Below are experts of layer 2 (counted from 0) of a mixture-of-experts language model. Rows are named router (the router's row for the expert) and show model dimensions 0-191. Each number is 200 + 20 x the weight over its row's rms, rounded and kept within 0 to 999.
After each expert's rows: a language model's description of what the expert responds to. This comes from a sample of Wikipedia text that the model never trained on.

# expert 33
router,226,220,212,194,184,173,235,193,201,203,198,194,196,227,227,187,197,189,254,186,190,201,192,217,201,210,198,179,138,207,197,189,222,209,194,199,188,219,206,204,221,188,195,194,198,179,222,228,194,198,182,185,222,162,221,203,215,204,212,236,206,192,176,175,196,148,185,160,190,219,187,234,171,191,182,183,196,191,224,191,215,222,221,184,183,161,177,238,196,176,197,222,195,222,213,199,212,160,200,188,203,202,216,190,175,157,189,176,223,204,204,205,200,192,226,201,202,191,228,187,187,200,162,210,186,188,205,208,181,192,180,199,187,179,165,198,203,238,195,213,211,237,236,195,167,181,227,191,217,204,208,154,200,236,221,184,199,172,212,161,190,205,211,220,198,182,184,210,198,209,170,203,190,195,201,199,157,189,193,189,212,207,167,231,143,203,191,239,195,214,201,207
Description: Units and single letters. Lone lowercase or capital letter tokens and unit abbreviations in records and tables, like m, min, T, p, t.

# expert 20
router,227,173,195,174,170,214,186,213,213,202,184,204,172,224,231,204,212,195,188,181,196,189,211,228,191,197,201,185,235,222,179,204,200,178,185,162,172,188,212,207,181,252,217,184,219,184,173,188,151,174,185,196,211,217,235,153,209,221,217,186,216,196,227,224,216,205,187,166,192,205,215,198,193,182,191,196,218,222,212,219,167,241,210,200,215,188,196,185,200,188,221,209,192,188,238,183,194,222,212,191,200,231,205,183,183,201,170,177,193,230,204,192,224,178,207,220,184,180,188,177,170,189,176,202,215,224,205,179,205,213,175,163,181,175,200,208,188,201,223,204,199,209,161,212,164,184,209,205,179,190,192,156,198,198,213,212,186,161,192,201,198,185,201,197,191,174,168,220,209,189,211,198,160,183,216,195,177,200,197,214,196,191,262,218,202,223,165,217,190,223,254,192
Description: Mid-word pieces, he/she. Word-internal fragments in the middle of words (appl-ian-ces, doc-us-eries), plus subject pronouns he, she, quote marks and nationality words.

# expert 63
router,220,175,219,192,179,168,175,210,214,197,200,161,196,193,225,195,201,197,212,213,222,190,219,206,192,183,213,169,168,227,181,208,193,218,206,198,200,187,191,213,212,157,211,217,220,220,238,220,221,147,208,205,194,196,213,210,202,225,184,222,186,183,177,218,182,208,216,156,162,185,197,230,170,163,160,199,217,175,207,194,185,191,206,222,196,183,195,212,205,176,209,217,181,213,192,192,222,187,207,205,176,221,156,179,204,180,205,198,170,206,207,193,211,193,187,186,165,202,224,192,229,180,187,203,239,177,185,190,234,245,219,219,213,208,172,213,203,213,174,214,222,186,182,170,175,201,205,183,214,242,199,208,187,164,150,214,214,184,231,175,193,190,184,201,220,191,201,187,236,185,182,178,208,201,188,180,170,195,193,194,229,217,182,210,151,226,166,218,202,210,219,207
Description: Word-start pieces, headings. First pieces of words starting lines, headings or names, like Am in Amateur, Among, Pl in Plot, P, Par.

# expert 39
router,224,192,195,216,173,190,187,185,162,194,198,201,163,205,210,184,192,208,180,168,221,186,229,179,240,207,215,207,205,214,176,178,208,179,178,137,218,208,182,216,191,196,174,174,216,189,242,193,175,178,185,229,216,237,215,197,164,170,201,189,223,208,194,174,203,159,194,193,229,216,181,190,179,173,178,203,220,193,203,181,212,221,212,201,205,164,206,236,198,194,201,244,224,201,197,193,212,222,183,234,198,213,186,185,212,168,194,205,198,213,182,159,190,186,227,192,200,185,204,231,156,208,194,214,187,225,202,174,189,239,202,191,192,224,220,229,175,208,234,210,225,213,198,224,198,201,223,218,211,182,189,211,204,199,195,192,205,221,192,183,213,171,192,189,153,229,201,222,191,184,215,230,175,210,178,247,205,217,182,191,195,202,231,199,184,235,228,193,205,212,202,222
Description: Mid-word name pieces. Middle pieces of personal names and rare words, like ast in Anastasia, ot in Pyotr, iy, ay, plus some periods.

# expert 16
router,202,187,248,171,194,177,201,192,200,226,212,140,203,250,234,191,184,190,217,187,197,200,220,222,211,227,198,172,185,202,208,214,205,198,178,217,189,199,210,191,215,210,195,229,205,201,188,182,204,192,190,179,229,216,207,185,198,191,173,189,210,196,202,240,197,185,200,188,233,202,200,200,198,206,181,222,205,200,192,172,205,248,211,181,189,182,158,160,175,203,217,193,181,234,221,194,215,207,238,139,216,219,189,155,157,161,164,188,229,194,224,230,207,201,198,214,174,204,211,182,174,217,187,198,184,205,220,184,224,236,228,219,204,210,191,212,217,211,216,178,210,183,200,225,178,204,223,210,206,189,184,189,239,195,211,187,212,191,201,212,182,205,213,228,202,192,171,226,210,194,190,230,195,175,183,197,171,183,159,223,231,223,183,193,192,201,182,191,188,169,227,190
Description: Institution name heads. Final nouns of organization names like High School, Jockey Club, League, Council, Museum, often in education or sports text.

# expert 28
router,204,169,227,195,148,168,163,210,188,196,197,175,152,183,230,198,196,206,222,209,217,221,210,195,195,207,166,181,189,221,179,168,198,191,246,177,185,192,213,193,213,180,208,222,193,197,216,235,203,206,198,173,204,192,196,198,179,202,190,205,194,205,169,177,203,237,200,158,181,203,212,208,189,187,174,188,214,161,224,176,200,211,180,201,196,208,193,242,201,188,176,175,189,220,207,179,186,196,195,219,182,177,194,168,155,180,188,216,233,157,175,202,179,222,221,207,181,189,223,259,196,192,189,207,184,178,192,204,198,226,215,199,174,192,187,194,198,209,194,227,174,234,188,187,167,228,223,199,183,204,198,188,216,212,165,229,232,210,227,171,191,205,190,183,230,200,181,227,203,183,197,192,215,174,205,187,183,218,197,216,220,192,149,214,176,212,183,177,187,201,211,218
Description: Initial capital letters. Single-letter word-initial pieces, mostly capitals starting names or codes, such as P(ipkin), D(atura), ABS-C(BN), K(A)Z.

# expert 30
router,252,180,211,228,145,172,198,211,195,201,185,199,173,212,194,234,216,204,223,164,189,191,181,184,189,225,185,193,174,216,226,195,219,176,199,172,161,226,186,190,193,198,197,189,214,185,158,203,179,220,208,180,197,227,210,194,200,181,200,182,231,194,198,210,229,188,206,188,196,201,178,196,192,230,161,225,222,186,217,176,200,219,184,219,173,188,171,215,191,178,208,206,206,184,236,192,153,193,215,191,172,157,160,208,194,169,206,182,197,201,210,213,204,191,222,200,228,199,231,206,221,221,182,192,203,215,177,182,192,210,214,165,201,185,204,196,197,197,194,211,215,227,215,214,193,203,175,183,147,207,203,195,199,191,184,167,218,226,198,178,175,166,198,194,184,168,147,194,173,182,231,209,172,184,204,210,184,201,211,207,184,191,242,159,184,197,183,231,211,178,198,197
Description: Sentence-subject pronouns, nationalities. Sentence-initial subject pronouns He, She, It, They and nationality adjectives such as British, German, French; also some mid-word pieces in infobox fields.

# expert 1
router,195,192,191,220,167,192,186,190,191,222,208,197,180,222,213,175,208,191,231,184,221,184,194,232,213,220,167,208,193,209,212,202,192,222,174,198,232,194,209,211,233,182,193,176,243,218,216,193,203,185,209,234,196,220,199,170,188,197,173,208,213,160,228,218,197,209,196,210,188,217,173,227,221,156,152,245,214,198,167,195,217,200,215,244,206,210,201,200,196,200,192,200,176,233,251,202,206,199,227,206,227,210,204,196,159,206,165,214,191,229,200,169,226,190,214,203,180,199,196,176,197,208,174,218,220,226,198,213,211,196,188,197,199,196,175,261,206,209,219,207,233,225,207,179,190,205,200,217,220,200,198,187,225,209,214,205,233,143,204,188,178,182,202,214,181,190,198,198,190,225,213,191,193,169,181,208,157,192,168,229,235,215,214,210,212,188,182,196,230,224,218,187
Description: Institution and role nouns. Nouns naming organizations, offices and roles, often capitalized after "the", such as Council, President, Museum, director, Association.

# expert 14
router,207,179,200,194,174,191,168,193,181,227,206,170,178,196,231,179,150,195,184,200,197,188,205,185,207,213,205,206,203,208,219,173,207,192,196,175,169,194,221,198,243,174,176,212,207,221,190,229,197,180,197,220,185,192,246,190,174,236,193,227,224,216,211,221,185,203,208,147,184,186,200,219,205,207,173,194,181,182,224,222,196,223,202,210,197,194,196,198,206,196,219,213,145,192,208,180,141,205,179,224,186,224,214,149,184,225,201,215,231,219,151,174,211,170,205,210,192,180,206,224,198,236,182,198,172,211,221,192,179,229,199,201,167,192,221,228,203,208,182,155,184,188,216,224,213,219,203,196,200,177,187,209,169,184,196,178,191,223,210,205,190,214,173,192,196,206,188,191,206,208,182,170,204,178,209,189,173,193,169,217,230,216,224,203,198,207,204,186,244,214,201,226
Description: List punctuation, nationality words. Colons, hyphens and decimal points inside lists, tables and tracklists, plus nationality adjectives (American, German) and first names like Jack, Frank.

# expert 41
router,225,187,210,186,152,201,211,163,213,191,194,181,189,181,247,193,177,193,241,167,208,209,183,175,186,203,198,210,189,215,205,200,244,195,203,185,183,183,219,212,189,194,213,209,233,213,193,226,225,150,192,182,206,202,199,210,206,212,195,202,207,177,174,171,212,232,221,192,177,223,186,206,188,160,190,194,218,173,210,191,195,216,185,223,183,191,215,211,199,185,179,206,182,241,175,157,207,215,225,237,178,206,186,186,169,181,207,184,242,179,173,218,175,224,228,198,205,203,239,202,170,200,181,230,194,175,194,195,194,242,191,163,209,190,173,190,157,207,182,241,227,191,205,198,175,220,202,220,201,213,196,179,215,185,170,202,208,199,222,166,195,209,204,187,203,176,192,211,201,226,164,215,188,169,199,162,160,201,190,214,204,206,209,201,170,208,211,203,215,231,186,193
Description: Capital word-start letters. Single capital or lowercase letters and short pieces starting a name or word, such as T, P, D, tr, EF, often in lists.

# expert 43
router,193,167,175,217,195,212,224,154,208,175,177,192,207,253,215,178,174,227,180,202,221,188,218,216,194,230,200,184,227,212,193,205,205,184,218,203,194,177,223,200,189,214,163,199,198,196,187,196,191,176,200,187,203,209,240,189,205,215,163,219,179,186,190,201,180,225,202,150,163,218,209,224,188,181,193,211,205,201,248,176,172,224,220,231,180,206,181,225,209,198,182,216,170,181,237,154,162,173,225,191,170,223,213,174,169,190,207,182,209,206,192,194,194,159,179,183,193,192,209,210,207,221,184,216,215,231,247,167,215,211,159,187,190,182,159,206,192,203,208,227,208,206,160,206,188,197,195,170,197,166,146,194,206,193,195,217,205,208,177,220,181,193,203,219,204,216,203,207,196,207,196,197,200,179,213,223,177,195,192,186,190,192,211,194,222,187,184,190,212,204,221,186
Description: Nationality and political adjectives. Adjectives of nationality, party or scope before nouns, such as American, British, Republican, Communist, national, public.

# expert 57
router,214,202,209,207,166,204,230,196,176,193,178,192,185,222,236,150,227,169,231,186,195,203,219,216,210,211,186,190,229,234,197,222,195,177,197,191,211,147,209,230,172,195,184,228,190,177,217,209,190,170,211,208,215,203,237,206,170,194,194,188,210,186,232,185,172,206,180,192,209,215,179,186,187,183,207,200,218,195,197,189,185,182,187,200,206,195,194,215,161,212,212,211,211,239,183,192,196,221,206,203,212,195,179,227,215,186,178,204,206,186,214,189,177,186,195,198,195,192,187,151,176,218,209,191,229,176,229,181,219,212,182,206,185,219,187,209,167,203,216,175,181,213,167,216,148,226,164,220,170,218,182,186,156,222,187,190,221,180,207,187,203,195,179,159,188,160,197,186,220,177,169,147,211,227,221,230,215,191,200,207,217,213,223,173,216,184,183,197,188,176,193,190
Description: Inner word pieces. Pieces inside words and numbers, like g in Relegated, Reggae, at in Watson, digits after decimal points, plus commas.

# expert 53
router,226,165,205,250,187,184,183,218,173,221,184,190,157,174,193,191,194,224,191,205,176,160,209,216,215,168,198,202,209,198,212,191,195,177,217,183,202,232,185,212,215,229,198,196,199,202,190,197,204,189,202,201,184,227,234,164,194,238,173,197,199,179,198,171,227,174,237,215,226,225,172,181,192,162,196,222,225,161,219,184,195,217,222,196,241,187,172,205,208,176,181,190,175,194,232,178,192,212,197,183,206,169,200,226,206,234,220,183,213,176,200,192,164,182,202,195,208,181,202,197,183,222,211,168,213,245,217,165,185,240,189,195,204,207,201,206,178,211,210,178,249,205,188,210,171,206,189,204,186,156,215,207,185,203,216,178,209,181,181,203,194,205,206,172,157,228,197,209,196,221,219,199,159,199,175,209,204,210,214,210,216,216,210,178,191,206,194,175,196,188,169,218
Description: Word-final suffix pieces. Final pieces of names and words, especially -ing in Chinese and place names, plus -ical, -ular, -ial and religion adjectives like Catholic.

# expert 48
router,203,179,217,243,174,185,188,199,202,203,194,172,196,213,217,193,201,210,209,204,221,201,220,234,180,227,170,204,202,246,240,182,208,165,211,203,206,248,207,235,207,215,190,218,197,190,178,203,227,204,185,195,168,213,233,202,204,243,172,229,214,198,160,193,157,208,184,227,205,204,172,230,166,203,153,216,211,183,197,212,199,176,207,195,190,210,185,210,188,183,242,207,193,198,190,189,224,195,213,194,218,215,200,189,209,234,195,216,221,210,171,228,165,215,208,222,192,214,223,190,173,225,166,223,207,230,237,203,197,204,184,221,173,223,224,231,198,205,187,194,200,198,188,216,182,207,190,216,195,211,178,170,211,212,161,220,180,173,217,165,191,196,215,189,197,212,197,198,203,229,188,206,197,163,203,206,195,236,187,205,187,185,150,215,191,179,193,214,223,184,179,162
Description: Noun-phrase adjectives after "the". Adjectives and nouns right after determiners in noun phrases, e.g. the national, the same, international, Court, Council; also it, him.

# expert 36
router,198,199,254,182,154,149,217,224,185,212,204,201,162,210,218,212,187,194,239,178,203,203,217,207,164,208,145,179,196,224,181,180,196,206,233,199,212,212,201,191,252,174,187,203,213,171,192,221,189,205,186,183,198,232,201,204,176,205,196,222,175,237,196,189,176,193,206,190,225,203,184,209,194,212,210,222,190,192,198,164,208,196,176,240,190,231,191,220,209,169,215,242,193,182,175,166,186,219,221,245,160,209,205,173,190,205,186,216,217,219,157,180,164,229,196,169,187,202,201,193,179,200,187,199,205,199,221,172,195,197,183,206,201,189,215,211,175,209,203,189,217,190,220,184,182,215,172,202,192,184,223,165,187,204,160,196,205,206,220,194,191,203,173,227,190,205,203,187,206,219,192,167,196,181,177,220,177,170,206,200,232,212,184,198,183,208,194,188,201,228,185,228
Description: Capitalized name openers. Capitalized first pieces of names and titles in tables and credit lists, e.g. Pete See-ger, Ren-ée, De Rosario, The Im-port.

# expert 34
router,219,200,222,168,176,193,198,235,197,218,197,186,165,206,210,174,199,171,204,193,203,199,204,214,184,220,204,170,196,224,220,195,190,202,192,195,216,192,208,219,188,202,151,211,199,147,226,197,197,171,194,188,201,186,199,203,199,211,214,239,235,223,210,212,178,191,184,204,177,215,184,240,183,204,190,232,217,195,187,238,204,213,212,199,180,207,202,212,218,162,205,192,180,201,184,179,182,217,194,222,184,240,194,175,202,186,197,231,224,205,162,194,163,220,172,195,187,154,218,207,160,164,178,177,213,203,229,181,189,228,208,204,166,181,224,241,204,190,202,218,238,178,187,214,204,203,198,218,209,150,186,224,171,179,163,199,230,216,201,197,212,199,176,216,206,254,180,214,218,194,143,205,186,201,203,187,185,218,182,197,196,197,199,223,209,200,191,221,231,212,198,209
Description: Hyphens and list openers. Hyphens in number ranges, dates, and list-item dashes, plus sentence-opening words like There, On, With.

# expert 49
router,211,184,234,227,175,161,197,209,195,203,147,179,196,214,212,209,173,247,199,155,203,174,203,203,222,194,206,165,217,198,160,200,227,204,184,206,194,162,195,191,210,207,203,200,198,210,219,199,187,179,183,213,205,225,199,174,193,184,210,212,193,206,212,206,208,196,229,164,207,213,169,223,198,181,161,206,181,178,209,227,188,189,214,195,167,187,196,210,198,201,198,207,174,180,189,195,202,201,223,209,199,211,200,199,181,211,180,201,203,202,204,142,180,187,198,211,189,209,210,192,197,218,174,210,216,222,222,166,189,268,183,208,206,232,199,201,211,232,253,193,195,216,189,172,223,175,222,177,224,198,193,211,144,180,182,213,214,192,189,191,217,203,209,174,201,231,198,196,215,197,180,182,200,187,163,200,158,189,156,225,205,222,185,170,211,172,198,189,236,204,222,212
Description: Colons in labelled fields. Colons after field labels in infoboxes and lists, like Born:, Released:, Fretboard:, plus list dashes and table-row separators.

# expert 44
router,225,190,214,224,174,201,191,192,211,249,181,200,158,183,185,184,221,218,217,196,209,173,202,243,198,233,142,197,196,263,190,208,209,205,206,224,211,191,193,203,253,196,186,225,249,173,218,208,201,199,203,178,186,208,251,158,191,184,198,190,227,192,201,196,171,184,215,203,203,215,200,239,210,193,187,232,188,212,179,195,179,203,202,214,228,185,193,181,182,207,228,235,172,210,229,214,197,201,198,196,179,224,178,218,171,201,204,212,205,200,181,181,191,198,180,213,190,190,190,188,204,212,185,201,224,245,189,193,192,199,222,221,195,189,189,221,199,184,186,217,203,188,223,219,198,206,221,183,177,201,242,202,178,209,227,225,238,170,199,207,184,181,217,208,194,233,185,189,175,206,228,169,165,198,187,216,208,202,181,194,206,217,172,182,156,183,173,201,176,187,199,189
Description: Nationalities, titles, roles. Nationality and party adjectives and titles before names in biographies, such as American, Republican, President, Duke, director.

# expert 12
router,205,186,204,226,188,201,192,196,195,238,200,188,198,227,228,186,180,223,217,182,209,204,229,206,192,225,189,199,201,202,213,216,224,167,198,201,247,211,213,216,207,214,177,200,211,163,237,203,146,220,238,210,214,211,210,202,191,208,184,240,227,217,200,199,203,200,203,218,174,182,184,208,204,176,225,197,226,187,236,188,190,199,242,208,175,201,202,194,158,185,207,200,203,202,254,206,187,179,204,213,216,227,202,207,213,206,229,144,174,214,196,171,224,196,174,196,183,171,178,205,214,202,186,182,236,189,207,175,207,184,172,206,213,180,207,239,175,202,204,219,193,215,229,175,172,204,190,158,209,164,185,181,201,192,223,178,219,202,188,191,195,209,203,214,186,180,217,183,216,204,195,211,215,203,162,235,184,206,197,246,227,182,184,226,171,217,169,201,168,187,221,230
Description: Connectives and modal adverbs. Conjunctions, modals and adverbs linking or qualifying clauses, e.g. also, then, can, even, However, eventually, meanwhile; also comparative stems like shorter.

# expert 40
router,208,157,201,184,193,192,221,208,209,204,189,203,193,229,219,155,201,196,229,193,271,189,202,210,218,201,217,171,215,183,210,215,194,163,197,216,231,183,229,194,205,213,215,165,228,211,202,212,196,176,185,149,199,230,219,177,189,188,209,209,185,225,201,207,170,204,214,203,191,189,195,195,205,210,201,203,219,172,208,186,213,188,219,200,231,179,182,172,208,189,203,226,168,177,218,150,173,200,192,195,166,200,219,161,187,194,191,211,204,184,208,211,198,173,196,176,198,189,208,178,210,199,166,180,237,183,214,187,226,236,143,186,232,189,167,199,217,195,219,222,247,188,218,187,186,192,216,187,206,178,210,165,173,182,186,189,222,180,159,188,217,193,181,218,202,185,176,210,215,208,177,204,167,201,189,212,174,207,191,212,223,190,167,188,202,227,195,197,168,205,196,186
Description: Table and formula fragments. Odd pieces in tables, coordinates and math markup, such as closing braces, lone digits, asterisks, and name word pieces.

# expert 24
router,232,176,229,216,183,187,162,191,195,232,176,200,185,210,203,199,183,180,193,151,198,180,203,199,186,207,204,186,195,199,191,191,226,222,228,184,227,226,181,216,233,177,166,192,206,181,198,208,168,185,194,190,227,178,218,182,177,200,234,171,191,190,199,194,157,206,194,179,198,232,211,201,145,162,220,212,257,177,235,191,176,187,211,208,189,205,207,236,204,205,174,199,178,234,202,195,175,220,182,181,202,193,197,183,214,232,178,197,180,217,167,203,190,177,199,192,221,177,202,207,178,191,183,202,208,176,195,208,209,231,189,206,207,182,213,203,167,181,207,201,193,227,239,180,197,243,176,192,212,202,163,207,215,184,178,168,193,197,201,193,210,185,170,193,184,204,182,212,212,223,184,195,219,182,185,207,159,203,201,250,216,182,232,171,188,172,197,203,186,169,184,207
Description: Mid-word fragments and digits. Mid-word subword pieces and single digits inside numbers or surnames, e.g. Und-ert-ow, pr-act-ically, V-asconcellos, digits in vote counts and dollar figures.

# expert 50
router,182,173,248,189,191,194,179,196,174,213,156,181,202,216,237,191,183,212,209,210,224,186,223,207,190,195,150,232,181,223,195,203,213,177,197,199,219,228,196,222,222,190,218,194,191,193,217,220,160,186,189,186,232,199,224,212,165,209,206,179,208,195,190,235,201,199,192,181,222,221,199,220,185,223,165,250,189,205,198,213,253,213,182,201,174,172,185,176,186,209,175,189,177,200,208,184,197,196,188,187,220,198,186,196,183,176,195,157,230,169,183,216,205,199,183,186,171,195,210,166,185,208,145,182,183,239,253,191,202,209,202,215,181,188,210,233,189,205,171,209,198,201,188,222,224,193,244,221,209,199,203,192,191,181,189,184,225,225,214,188,205,178,224,224,212,219,218,220,180,202,220,249,205,210,209,186,194,223,190,194,219,216,215,190,207,208,196,223,206,173,213,187
Description: Dates, events, quoted titles. Month names, years and closing quote marks in tables of dates and titles, plus predicate words after was such as present, located, involved.

# expert 25
router,198,183,212,186,170,189,176,218,202,188,185,161,164,191,214,204,211,143,231,211,213,181,177,221,165,202,162,181,183,241,218,181,189,202,211,191,195,203,165,219,205,199,192,202,188,185,198,222,202,191,215,181,207,213,214,207,202,231,182,215,189,205,158,207,190,220,220,193,194,186,226,231,226,201,168,184,206,182,219,194,194,239,206,217,172,192,204,197,212,217,200,196,182,231,198,193,177,186,199,218,212,209,175,202,193,209,232,226,206,177,170,161,169,198,130,167,188,195,192,217,159,189,174,222,186,226,229,207,221,197,180,211,210,181,207,253,213,220,226,222,205,228,181,216,172,226,182,215,222,198,186,192,187,185,197,215,220,200,209,210,215,181,187,206,180,212,214,241,230,179,214,197,189,189,195,176,220,209,197,186,201,217,151,207,181,173,186,191,208,219,185,208
Description: Month names and initials. Month names in dates (21 August 1940), hyphens, single capital initials like J, P, S, and the "Pre" of "Pre-draft".

# expert 22
router,252,193,217,225,194,194,216,165,190,220,192,194,170,167,211,180,200,185,209,192,198,210,197,234,210,192,173,188,187,184,169,157,196,221,231,215,164,199,232,202,222,188,192,190,206,190,182,234,200,217,211,182,210,249,194,189,174,199,193,213,223,210,250,186,168,152,189,192,217,201,189,186,180,213,191,236,226,214,233,175,170,216,191,196,193,169,201,184,188,173,173,206,214,191,200,208,204,182,206,223,181,203,158,207,177,203,211,250,178,186,182,168,184,178,202,198,197,177,208,183,202,223,206,204,187,224,228,214,227,215,212,217,198,200,205,189,184,235,211,219,226,199,219,201,157,196,256,198,187,184,200,179,207,210,180,182,225,197,214,206,172,193,187,178,184,187,164,200,184,193,223,164,206,174,191,190,204,210,219,218,199,231,222,189,162,210,195,193,209,204,215,229
Description: Name syllable fragments. Short first names and early word pieces of foreign or proper names, such as Sam, Bob, Bent(oel), Se(af)ord, Z(af)ar.

# expert 45
router,198,188,209,218,189,168,200,200,174,196,173,180,218,214,240,198,174,197,238,184,218,202,228,219,204,210,205,212,192,223,169,193,229,187,217,210,215,177,200,204,214,230,184,168,192,205,210,172,226,206,183,174,237,229,230,228,200,223,179,245,219,229,165,184,158,229,193,191,190,215,183,204,179,189,161,224,195,206,226,201,191,170,188,214,167,176,206,170,197,163,229,179,182,222,202,171,196,227,213,187,203,220,189,180,200,209,180,223,194,201,157,212,197,178,201,201,204,205,215,193,177,178,220,180,174,180,220,196,182,190,157,193,184,191,178,220,165,193,191,226,197,181,193,173,146,178,236,179,185,205,209,217,180,195,177,201,210,201,221,199,190,206,170,238,212,229,221,188,235,194,188,198,216,184,226,196,201,183,187,217,198,190,169,209,198,177,200,186,198,188,188,170
Description: Word after function words. Words right after in, to, the or took, such as part in took part, the, nearly, less, too, further.

# expert 18
router,235,172,202,225,172,175,220,186,181,222,189,167,164,184,219,184,197,215,220,178,216,191,236,219,210,184,208,205,210,223,165,174,179,186,176,199,211,203,225,221,215,212,200,199,215,209,213,209,185,212,194,143,179,240,216,201,171,193,204,200,151,231,210,192,237,217,217,158,218,220,178,182,196,216,203,185,168,191,215,195,197,191,183,196,193,173,184,188,174,182,182,208,195,204,214,193,188,214,188,184,207,197,179,198,187,234,190,214,195,240,171,203,178,205,209,188,224,193,215,187,220,225,201,198,233,184,213,163,203,206,181,242,185,235,200,207,202,221,214,224,219,207,198,197,224,177,224,185,203,163,177,182,137,199,185,182,178,187,179,219,210,165,205,201,192,213,173,219,205,209,235,178,219,194,199,213,179,194,181,194,218,219,187,159,192,212,173,179,223,218,183,200
Description: Colons and name fragments. Colons after field labels in infobox-style lists (Label:, Series:) and pieces of personal names, e.g. Lou, Andy, Mits, Lemi.

# expert 42
router,249,160,203,187,175,205,197,258,181,188,163,177,198,200,222,195,199,215,201,215,200,142,187,220,181,203,204,177,210,199,228,169,167,195,209,168,202,178,204,218,223,191,164,175,221,192,216,212,181,197,179,191,214,226,205,191,225,247,175,222,238,187,205,181,189,169,216,197,204,217,182,193,197,188,224,210,212,188,217,175,186,219,225,198,213,197,177,235,194,208,222,205,197,224,209,191,203,205,196,198,213,211,196,185,170,203,195,207,203,186,183,186,241,185,204,216,183,217,228,228,195,194,213,200,218,203,199,199,223,248,190,243,198,176,165,185,173,218,182,190,166,208,198,199,180,197,174,205,175,209,159,183,164,181,256,188,195,209,202,211,213,211,193,190,219,185,188,179,208,179,199,192,203,191,207,199,190,223,230,231,216,188,202,196,237,184,173,179,169,204,178,177
Description: Commas, periods, ampersands. Commas, periods and ampersands between list items, names and numbers, e.g. "Hubbs & Turner", "Warner Bros.", "3.3 ft", "Jr.".

# expert 27
router,207,204,197,224,161,208,180,202,183,205,172,193,176,229,214,178,189,211,211,207,205,215,212,207,185,227,170,201,178,217,201,193,205,193,184,187,223,187,206,238,182,198,165,200,246,152,243,203,209,182,190,229,203,226,205,220,183,192,195,217,220,206,175,214,224,208,211,216,201,187,186,153,197,205,205,210,196,193,211,182,218,232,209,172,201,202,219,206,190,187,223,184,160,176,260,187,192,202,239,177,188,231,193,162,178,221,166,183,169,162,187,200,192,194,181,214,168,194,195,186,198,227,183,206,184,196,193,209,193,189,176,229,185,217,217,246,211,203,197,243,224,205,228,208,196,203,181,211,218,170,156,207,222,184,183,199,204,213,213,215,183,198,208,209,184,196,238,199,165,227,229,206,176,203,207,199,197,195,181,212,259,180,182,190,159,208,193,208,197,196,211,204
Description: Month names and War. Month names in dates, like October, March, December, and the word War in names such as First World War.

# expert 35
router,195,171,213,213,187,143,224,189,213,214,197,158,201,193,214,204,223,219,157,207,168,184,201,246,192,226,204,199,187,219,181,181,180,177,213,202,205,187,237,236,193,216,186,204,172,182,233,205,202,207,202,203,216,185,227,196,191,202,174,229,200,180,213,229,217,192,248,203,177,255,160,218,166,176,170,254,217,188,214,195,170,210,217,205,198,209,177,221,186,210,206,232,187,197,212,183,192,172,187,191,168,185,206,206,190,210,200,193,213,217,178,201,205,206,192,196,213,162,245,184,150,205,176,196,214,227,232,176,202,192,197,179,183,206,209,214,191,198,205,207,213,173,186,220,192,200,191,161,142,194,196,200,224,195,191,184,186,199,187,194,195,193,208,198,211,209,191,182,193,212,225,189,201,179,206,215,183,178,198,221,244,209,167,187,193,195,163,186,196,210,201,217
Description: Nationality and scope adjectives. Adjectives after the, a or of naming nationality, politics or scope, such as American, national, Republican, international, urban, local, permanent.

# expert 2
router,230,226,185,206,187,189,217,167,170,199,134,174,197,216,213,201,209,210,211,159,216,168,202,217,236,210,194,165,220,194,142,203,231,209,187,195,186,174,187,195,197,213,199,210,199,215,210,207,208,204,205,170,190,234,206,194,188,183,238,210,204,209,175,239,209,195,185,177,167,233,191,205,167,187,159,196,196,205,210,226,186,186,182,190,177,202,183,210,184,143,208,191,187,208,211,195,205,192,209,190,234,191,205,182,223,222,210,202,221,192,199,142,199,212,206,200,159,189,213,198,203,258,191,216,184,202,192,166,188,233,180,203,199,233,221,212,217,211,206,207,194,220,195,194,194,171,200,193,203,194,234,220,172,230,174,215,172,191,204,230,208,202,189,202,178,225,228,185,186,230,207,189,168,201,160,182,183,181,179,208,200,207,186,192,205,184,191,188,219,211,213,186
Description: Field-label colons. Colons after field labels in infobox-style lists (Country of origin:, Area code:), plus to, into, with, and clause openers While, Although.

# expert 59
router,242,187,211,176,177,198,192,180,210,192,199,200,184,187,208,199,210,241,199,204,221,177,186,192,218,231,196,178,194,220,196,204,225,166,217,216,201,214,201,194,190,221,148,217,197,213,224,225,192,192,201,212,218,224,181,194,181,192,180,226,192,183,189,192,195,209,215,181,174,201,178,175,168,219,212,219,195,176,216,188,166,223,200,192,172,182,174,225,194,160,221,235,212,202,200,166,187,181,209,234,136,228,192,195,198,202,194,167,187,224,176,199,176,218,200,157,206,193,196,196,205,202,146,227,211,227,203,209,197,256,205,197,215,198,214,168,194,199,204,202,195,178,186,217,161,171,207,177,163,202,219,202,210,176,166,222,191,197,174,210,175,189,229,229,177,215,181,153,177,198,193,199,197,172,207,201,204,191,187,200,215,215,193,171,171,210,174,191,230,217,199,187
Description: Nationality and color names. Nationality or color words starting proper names, such as American, British, White House, Latin America, Chinese Championships, after the or a table bar.

# expert 5
router,249,198,226,229,182,182,224,223,168,181,196,178,155,193,221,175,211,231,182,185,233,194,209,226,179,175,213,193,168,211,210,175,201,170,214,173,231,198,199,178,229,220,185,165,167,207,192,205,193,180,205,153,173,184,214,169,195,210,213,191,188,169,202,175,202,206,217,179,204,236,180,168,165,195,179,213,244,187,225,212,201,199,217,200,214,183,196,224,197,197,188,233,198,225,229,179,191,201,176,201,207,224,199,187,194,224,222,207,197,211,167,202,179,190,222,222,217,174,226,205,177,208,189,226,239,178,209,217,201,218,195,169,191,194,231,206,191,183,232,179,209,213,180,198,221,197,224,176,209,183,162,206,180,198,193,204,184,204,204,225,236,203,177,169,182,187,185,241,192,189,218,190,177,198,193,223,182,225,203,212,203,195,212,166,171,211,190,213,205,194,183,229
Description: Mid-word vowel pieces. Short vowel or suffix pieces inside words after a consonant stem, such as red-e-veloped, red-u-ce, pled-ged, subcort-ical.

# expert 51
router,237,185,224,190,160,186,174,213,196,212,189,189,191,186,240,184,185,207,190,195,198,159,190,197,195,220,203,185,168,209,190,218,223,206,222,193,184,199,167,229,200,208,184,224,185,186,193,237,195,175,199,181,220,191,221,168,175,211,220,204,214,206,197,187,172,165,213,169,181,218,191,204,186,188,197,230,227,192,231,191,179,198,185,173,221,162,218,211,205,169,194,216,200,221,181,182,199,211,208,220,190,186,222,160,223,210,198,171,213,210,179,205,155,204,176,189,220,165,204,219,219,178,155,212,177,159,177,191,210,242,229,217,206,194,198,201,186,226,172,245,217,198,212,214,190,222,228,206,222,194,185,207,219,182,208,185,213,180,234,184,184,205,185,191,195,216,220,214,204,185,193,167,210,216,201,181,181,217,205,203,226,187,168,197,152,179,189,170,196,147,219,213
Description: Capital initial letters. Opening capital letter pieces of names and words after quotes, brackets or pipes, like D in Disk, Dick, P, V, T.